Below are experts of layer 2 (counted from 0) of a mixture-of-experts language model. Rows are named router (the router's row for the expert) and show model dimensions 0-191. Each number is 50 + 12 x the weight over its row's rms, rounded and kept within 0 to 99.
After each expert's rows: "mostly gets" lists some tokens that are sent to it at least half of the time. This comes from a sample of Wikipedia text that the model never trained on.

# expert 59
router:43 40 58 28 58 50 40 44 34 45 58 58 47 61 33 30 56 68 38 34 21 45 50 64 55 57 33 52 24 44 56 51 48 55 52 49 21 43 48 41 44 74 71 70 46 59 59 72 33 51 45 52 67 45 60 56 57 48 43 67 27 49 39 58 54 53 57 46 46 58 27 43 54 34 70 44 30 58 50 42 49 58 52 53 59 52 40 36 34 54 37 53 52 35 46 40 37 53 47 62 46 49 44 39 35 20 33 61 45 70 46 54 63 33 71 47 55 51 52 67 48 55 53 39 45 61 64 62 39 58 41 53 60 57 48 67 58 53 52 57 47 41 54 43 17 51 60 60 42 56 57 52 21 37 43 42 63 56 74 57 48 24 53 45 63 70 47 39 40 61 39 44 30 49 63 44 78 40 52 56 47 43 24 53 59 40 26 53 63 60 49 24
mostly gets: " Z", " Han", " Yu", " Kar", " Kim", " Nick"

# expert 4
router:54 53 65 40 56 37 61 53 55 40 42 47 24 65 50 32 49 44 65 52 63 24 33 59 61 36 62 52 35 59 35 41 53 68 59 46 44 71 73 38 59 45 27 36 71 37 47 44 50 33 69 46 46 57 43 36 48 55 44 31 63 64 70 45 43 42 52 58 70 51 58 43 47 29 51 38 53 73 37 64 61 60 43 49 48 76 39 48 54 39 43 44 48 56 39 41 52 55 50 44 38 56 54 66 69 42 54 55 60 54 58 50 50 48 35 61 50 40 61 30 44 51 45 50 32 34 34 59 66 60 57 71 45 29 44 27 67 43 46 66 77 29 53 56 44 41 70 35 29 60 18 33 59 68 47 66 37 50 56 43 43 40 47 48 46 45 31 64 42 47 66 24 63 43 61 61 49 61 41 36 57 42 45 57 47 62 31 51 57 40 53 58
mostly gets: " –", " including", " include", " died", " =", " ==="

# expert 77
router:57 65 57 59 33 38 50 41 55 59 66 44 46 49 53 62 70 59 40 60 68 61 42 24 48 47 63 41 56 51 67 40 56 71 28 23 47 45 57 55 39 75 69 55 50 45 51 62 42 39 56 44 56 41 38 75 69 60 48 44 54 57 69 42 46 31 15 31 48 40 37 58 30 51 46 51 49 41 62 43 65 32 69 57 37 58 65 34 45 55 55 34 32 39 47 50 43 51 39 42 45 41 57 41 28 37 58 37 59 40 64 59 51 59 45 30 42 52 38 54 51 82 35 12 59 38 55 47 29 46 50 59 52 47 39 46 54 30 39 40 54 52 40 39 53 60 67 36 44 35 59 46 39 65 44 59 41 27 39 66 76 32 43 39 44 69 63 52 48 40 46 53 46 61 45 69 45 62 42 45 50 49 52 53 71 44 35 58 52 48 41 42
mostly gets: " Win", " coach", " support", " Act", " art", " Dr"

# expert 47
router:42 42 39 32 54 43 54 61 49 37 48 45 31 43 63 58 58 43 60 59 66 64 45 17 36 34 51 63 51 52 56 29 57 47 35 87 57 55 62 41 68 69 30 43 44 59 65 54 59 45 44 53 53 36 46 70 70 59 43 49 57 56 63 51 38 62 65 51 56 54 38 65 56 32 52 35 39 49 50 56 60 45 54 34 26 55 65 22 34 35 76 66 40 60 56 62 48 51 48 58 34 44 54 48 42 62 59 35 54 49 59 55 50 28 51 53 36 49 52 49 58 56 70 38 42 51 43 42 79 60 50 47 60 41 48 37 40 49 56 58 57 62 66 58 38 50 35 60 56 28 61 37 60 39 43 46 49 70 47 39 53 41 43 82 47 60 62 46 46 30 29 69 15 50 58 48 68 49 58 55 46 66 54 43 50 59 33 59 76 57 56 46
mostly gets: " S", " p", " As", " Mi", " members", " points"

# expert 35
router:36 28 72 38 62 58 67 31 60 44 63 44 55 43 44 39 45 44 38 48 58 53 46 64 48 48 58 43 47 66 43 35 39 44 46 28 40 44 40 36 57 84 74 53 50 50 43 52 59 31 55 43 61 58 69 45 83 56 57 58 53 60 47 42 62 53 46 52 52 49 63 56 49 33 42 65 62 20 55 52 39 30 58 76 47 47 68 33 43 64 42 49 58 48 57 51 52 41 70 47 58 52 26 75 59 23 29 65 22 47 61 55 53 71 66 70 60 41 45 55 60 54 43 64 65 52 71 37 41 48 54 48 49 66 52 55 47 45 39 59 54 64 56 43 36 47 34 41 54 50 56 51 32 49 37 73 56 26 59 69 42 43 46 56 64 58 41 39 59 67 51 66 43 43 57 45 60 31 58 50 53 59 48 52 71 45 44 24 60 45 32 38
mostly gets: " Bo", " Ho", "we", " Do", " Lo", " Li"

# expert 70
router:49 72 13 72 32 52 65 55 62 61 65 71 43 43 18 39 44 62 56 41 44 58 54 41 46 74 40 60 50 27 58 47 49 55 39 46 60 49 55 39 44 44 42 47 33 40 26 64 44 48 48 81 55 56 58 46 48 55 50 40 48 56 55 47 49 23 61 50 46 54 58 76 42 45 56 65 64 56 43 51 29 57 60 53 44 45 43 50 49 57 43 31 63 48 62 49 59 33 38 59 39 43 43 40 50 52 66 37 38 42 38 64 53 49 85 43 28 32 54 63 60 41 53 45 49 63 61 32 64 23 31 43 40 37 63 58 50 45 41 67 63 52 38 64 70 38 30 44 41 68 67 58 65 40 44 42 51 70 53 48 45 52 58 52 51 47 45 58 38 60 51 65 32 70 45 54 57 33 62 75 45 52 64 68 53 53 38 61 44 39 48 52
mostly gets: " team", " League", " club", " Team", " University", " States"

# expert 71
router:35 29 50 53 63 54 32 52 50 47 47 54 54 71 24 51 37 54 49 45 50 43 51 57 54 64 49 51 47 55 53 51 19 59 52 40 28 60 30 61 62 54 48 35 68 43 62 39 48 50 51 47 57 45 40 43 43 30 65 66 24 43 64 27 32 38 72 55 54 39 52 33 74 40 32 39 43 52 38 50 39 63 35 50 73 57 65 53 56 42 69 45 60 36 36 47 54 54 68 79 29 44 17 49 50 56 41 63 45 41 25 46 53 41 51 50 55 51 54 44 52 42 54 59 64 64 56 53 41 73 54 63 74 50 58 55 57 54 41 36 55 59 37 56 67 55 54 46 64 37 61 34 79 62 43 58 52 37 49 42 43 68 65 43 77 70 68 34 75 42 55 35 48 49 60 59 55 50 50 49 56 38 61 66 65 63 58 59 49 55 42 55
mostly gets: " Pa", "dy", " Ko", "On", "cy", " Y"

# expert 32
router:46 43 66 38 50 67 58 62 56 38 52 30 24 38 51 48 36 54 65 68 58 45 37 41 50 46 28 60 57 51 45 43 61 50 53 60 58 31 54 44 56 32 78 37 32 56 60 49 45 34 45 56 53 66 58 55 77 59 45 83 52 58 35 42 69 43 62 48 61 72 64 59 23 53 62 68 60 29 49 51 46 30 63 62 41 43 56 58 36 45 54 59 43 43 62 57 47 45 51 42 72 54 34 59 60 47 27 42 38 77 47 41 58 58 46 41 44 50 38 42 61 52 46 68 76 57 74 42 66 34 50 28 40 61 45 51 48 38 46 43 53 39 56 47 43 33 50 67 66 66 61 62 42 58 52 56 62 32 60 51 55 51 28 50 52 20 41 46 40 47 46 45 46 38 49 59 52 35 58 32 51 52 71 31 45 47 59 37 63 46 51 25
mostly gets: " Vi", "li", "tri", " Ba", " Di", "vi"

# expert 43
router:50 36 61 31 47 54 70 44 35 40 43 42 28 36 41 54 54 59 35 69 57 60 57 74 52 60 31 36 50 41 55 47 42 47 44 48 50 17 48 42 56 58 43 47 38 72 70 65 57 39 47 58 54 56 54 62 70 44 31 53 57 41 32 35 64 65 67 44 60 50 63 67 48 73 73 58 44 41 39 70 54 56 62 58 50 44 62 43 36 55 42 53 35 36 63 40 51 66 42 49 75 62 38 66 64 52 37 78 38 49 52 53 60 50 46 38 45 49 42 44 62 56 66 69 58 47 76 58 30 49 70 42 40 67 47 38 49 53 52 48 54 34 45 49 39 29 76 67 46 52 56 45 34 62 63 59 51 37 65 66 50 49 30 69 64 31 52 43 49 34 49 49 41 34 54 63 68 34 66 60 44 68 49 36 52 55 37 38 63 43 58 35
mostly gets: "phi", "qui", "gra", " c", "ci", "cl"

# expert 50
router:62 53 43 60 40 37 54 55 66 36 57 40 28 49 67 59 46 51 51 44 35 55 46 66 68 40 79 44 61 75 61 38 49 56 58 17 51 62 63 60 36 33 57 42 42 36 47 66 63 66 75 50 64 51 65 52 50 52 34 39 42 59 65 73 58 67 70 65 55 62 46 41 56 28 53 48 44 70 62 42 49 55 36 50 66 55 45 47 58 46 67 51 57 62 44 35 40 47 59 59 67 48 42 73 54 43 53 26 55 27 38 54 62 36 48 63 48 60 59 36 57 47 72 53 75 35 36 48 42 46 38 54 48 45 51 54 25 57 55 50 37 72 44 56 39 48 42 50 55 53 70 40 30 40 56 61 64 66 46 66 34 67 59 73 63 41 63 59 55 45 47 42 49 32 36 49 36 62 47 71 29 54 47 50 56 46 28 51 67 43 42 55
mostly gets: "th", " was", " is", " were", " are", " has"

# expert 78
router:59 35 37 53 56 68 59 64 37 30 42 34 75 46 56 36 43 56 56 57 61 56 49 54 40 52 52 60 44 47 52 64 53 55 25 44 73 63 65 64 52 50 47 40 50 47 40 26 64 44 49 50 41 44 47 36 32 65 42 36 50 42 69 60 23 71 78 43 36 49 67 52 58 58 36 43 49 42 48 70 39 43 35 50 43 37 60 45 70 40 52 53 32 61 24 37 50 58 48 51 45 40 65 27 52 62 43 71 49 52 39 70 63 53 55 43 38 59 52 57 48 65 47 38 48 30 56 73 28 71 56 53 65 44 53 61 33 48 49 44 62 51 62 32 51 62 57 48 52 41 38 59 66 50 35 59 71 64 65 59 60 30 55 49 55 53 29 58 56 38 72 45 39 27 34 29 76 61 54 56 43 46 75 49 32 38 53 49 43 56 55 42
mostly gets: " USA", " Q", " France", "q", " China", "ö"

# expert 67
router:50 63 31 49 52 37 42 53 48 64 35 74 75 55 50 50 75 42 68 46 46 56 51 73 35 49 34 36 43 51 43 71 47 46 37 61 44 47 59 34 59 27 28 50 42 48 40 63 70 47 47 45 68 75 66 39 61 60 35 27 40 32 53 73 56 36 44 61 63 59 60 46 55 50 58 56 58 51 35 38 65 53 37 38 41 60 41 35 48 48 51 22 44 55 46 47 43 27 60 44 45 43 41 56 68 48 55 45 59 57 69 31 60 72 45 59 44 52 32 39 42 69 44 51 47 41 42 44 63 42 66 67 53 60 32 71 62 37 54 59 44 68 53 43 27 46 44 38 63 60 76 39 71 49 57 43 33 48 42 44 42 34 41 61 52 42 53 47 41 63 64 45 41 60 58 52 50 38 63 64 61 54 58 44 47 36 45 28 27 33 32 56
mostly gets: "),", " and", "\",", " including", " &", " but"

# expert 5
router:33 44 65 31 34 61 70 54 45 41 42 40 39 35 55 60 70 66 39 54 66 75 62 26 64 51 50 42 63 33 38 50 51 47 42 41 42 48 38 53 41 61 35 38 40 59 66 59 68 41 55 44 62 62 53 60 62 39 67 68 59 51 39 31 72 64 42 33 52 48 48 45 51 82 56 67 71 23 46 49 58 29 72 51 40 56 61 64 42 55 45 59 45 46 50 48 41 67 50 42 52 61 50 54 48 59 40 60 43 55 39 56 42 44 61 37 43 36 66 50 74 65 51 50 54 29 59 38 39 49 46 59 43 37 53 31 58 35 49 73 46 55 47 46 65 45 74 66 68 52 53 34 44 58 72 47 42 27 34 63 78 40 31 55 70 33 49 57 51 36 38 41 45 31 62 56 39 38 41 44 37 36 52 36 55 43 68 58 50 55 43 51
mostly gets: "qu", "ect", "pos", "pl", "nov", "min"

# expert 79
router:63 50 59 59 51 63 35 67 27 43 58 28 27 28 53 58 44 43 59 56 30 54 41 68 62 40 57 65 60 39 47 39 61 51 43 32 52 66 40 42 37 55 62 48 43 41 53 52 26 69 56 29 42 48 67 42 71 33 55 48 68 39 48 62 54 45 49 28 34 42 38 61 60 70 48 19 52 31 75 46 22 46 51 55 36 59 50 38 62 55 55 44 45 50 51 54 52 60 55 63 39 45 44 55 48 25 67 36 64 57 47 56 59 56 21 39 80 67 47 41 74 47 59 56 60 47 58 36 61 45 39 36 50 34 57 61 53 44 54 71 56 29 63 47 61 38 63 31 54 38 54 52 55 46 58 38 46 68 53 42 30 35 56 48 44 56 46 66 41 42 23 43 57 36 62 58 47 43 62 61 55 49 59 61 49 57 53 53 26 51 33 54
mostly gets: "|---|---|", " Succeed", " Apps", "|---|", " Candidate", " Pts"

# expert 60
router:59 64 38 52 50 51 38 38 50 79 52 72 64 57 48 41 69 41 56 78 56 54 46 60 40 37 38 35 28 59 19 76 53 38 61 27 39 62 71 56 62 58 59 64 24 56 44 45 62 51 47 67 25 63 60 52 53 34 61 60 60 59 36 44 60 45 45 44 59 65 42 51 29 56 68 49 72 53 35 44 53 55 27 34 51 35 61 36 34 43 63 25 47 41 47 59 49 53 44 36 52 43 70 59 65 51 55 37 51 59 40 64 46 45 39 56 55 33 45 60 67 52 48 28 73 45 45 43 49 27 49 58 49 44 47 70 45 56 33 54 32 70 53 23 55 39 50 42 43 59 61 29 49 51 48 51 37 38 50 49 61 51 43 67 51 47 44 33 42 66 46 37 53 54 62 64 56 58 70 68 62 51 61 52 40 63 60 36 55 54 60 46
mostly gets: "\".", ".\"", " where", "—", " although", " “"

# expert 65
router:58 51 57 64 71 63 49 51 54 50 66 51 49 51 68 41 41 62 60 66 59 59 39 62 37 52 58 44 34 55 81 55 68 31 29 65 68 41 48 57 68 42 44 55 72 63 52 27 49 48 67 63 32 44 45 43 46 28 34 52 41 57 51 33 34 45 40 50 43 57 33 64 32 30 39 54 63 39 68 60 47 36 35 37 60 55 51 55 41 39 27 52 49 42 56 67 51 68 44 38 63 45 49 56 47 57 47 44 63 36 57 64 27 49 31 51 30 60 45 37 64 57 27 45 46 51 39 76 33 55 68 73 69 49 76 57 61 40 66 62 34 38 49 67 45 63 37 36 37 44 35 38 64 42 56 43 31 60 46 37 65 57 67 65 44 52 58 47 47 27 45 68 59 42 55 41 52 62 60 50 32 45 58 46 58 61 58 39 52 43 53 60
mostly gets: " \"", " “", "www", "=", " *", "See"